From a checkpoint of a small mixture-of-experts model trained on Wikipedia.
Size: 18 layers, width 512, vocabulary 32768, 229M parameters.
Experts: 48 experts in each of 16 layers, 160 GeGLU neurons an expert.
Training: a variant of SOAP for the experts, 1221M tokens, 12651 steps.
Below are experts of layer 3 (counted from 0) of a mixture-of-experts language model. Rows are named router (the router's row for the expert) and show model dimensions 384-447. Each number is 128 + 24 x the weight over its row's rms, rounded and kept within 0 to 255. Numbers have three digits each.
After each expert's rows: a language model's description of what the expert responds to; "raises" lists some tokens whose logits its average output raises strongly, later layers aside. This comes from a sample of Wikipedia text that the model never trained on.

# expert 14
router:133129132084126141143094139089137143079129113158156182153177158121126122136178149120104145144162164157108136088143134125130161142152129124160111121110142115158128091131097185123117150120154169
Word-internal and final pieces of longer words, such as ing, ed, id, ive, ous, ation, as in squid, smile, tomography.
raises: ",", " (", " and", ".", ";", " in"

# expert 45
router:139148164195107153113109121138097114128131145135125093110135117117113148125107123106107098128101128103111103141139161154156106152112123138084101169112132131105113126151157108128175134086123135
Dashes and colons in quoted prose or titles, and country or city names after in or of, such as China, France, Mexico.
raises: "'s", ",", " and"

# expert 42
router:105138128137132161140121157082160161104156148083122125095137118142132135122124086120119122179124153128126143081143140177124131179135131129143113135111110104150162090163129147160136145112152126
Plural and verb suffix pieces at word ends, such as s, es, ers, ings, ions, as in URLs, attorneys, robes, analysts.
raises: ",", " made", " were", "'", " (", " and"

# expert 5
router:077107116089184131126146155138118131162114087118135176113111112130111145155130125131172125159176133166145123135085105144131091121138130154153128095125109124108113129101058132130116137115123134
Names, team names, positions and symbols in result and squad tables, such as DF, Arsenal, BJP, +, and first names of players.
raises: "'s", "s", "a", ".", ",", " ("

# expert 19
router:120104085145115160119141146083133135145140185142095143153166165126099129150147175117139112154153145102140113111123125128126133140182121141130115099129071123152119173162110080167134141119100138
Final pieces of foreign surnames and place names, such as Mikhe-il, Záh-lav-ová, Lauterbrunn-en, Kott-ay-am.
raises: ",", "'s", " and", " (", "."

# expert 38
router:121141114129128125122150135104134112111135163133126174129090124171151144120158162181141117126126163178122090122081126140127141152138139134112157103128129144179135095167144159133135140137133143
Role and profession words in biography openings, such as player, member, career, director, coach, American, following a, an or was.
raises: ",", " and", " (", ".", " in", ";"

# expert 20
router:154110166153119144142133148146114085106154074142147136156110137119117139123129071093154126128085125101089134131127126102132080135104121152120129086103143169108109131150150129123141114165171081
Byte pieces of Thai, Japanese and Chinese characters, diacritic letters like ǎ, ří, LaTeX backslashes and subscripts, and odd name fragments.
raises: " ", ",", ".", "-"

# expert 39
router:147112162151093131113114118057132137118126180127103122120113122082124134116140092088112111150125131109105170126117148161116107154107118130133129151096147119097116102161140094117122146119109142
Commas, and, or, but, semicolons and closing parentheses joining clauses or list items in running prose.
raises: " thus", " others", " subsequently", " related", " went"

# expert 40
router:143092144126100113124119137163124117124121142110176085191149113154131094115159156135118133136099133116125119175119145141112115157150129080117083165101141088107159119111137157118128098092153117
Adjectives after the or a, mostly ordinals and size or rank words such as first, largest, main, new, same, original.
raises: " and", ",", " ", " ("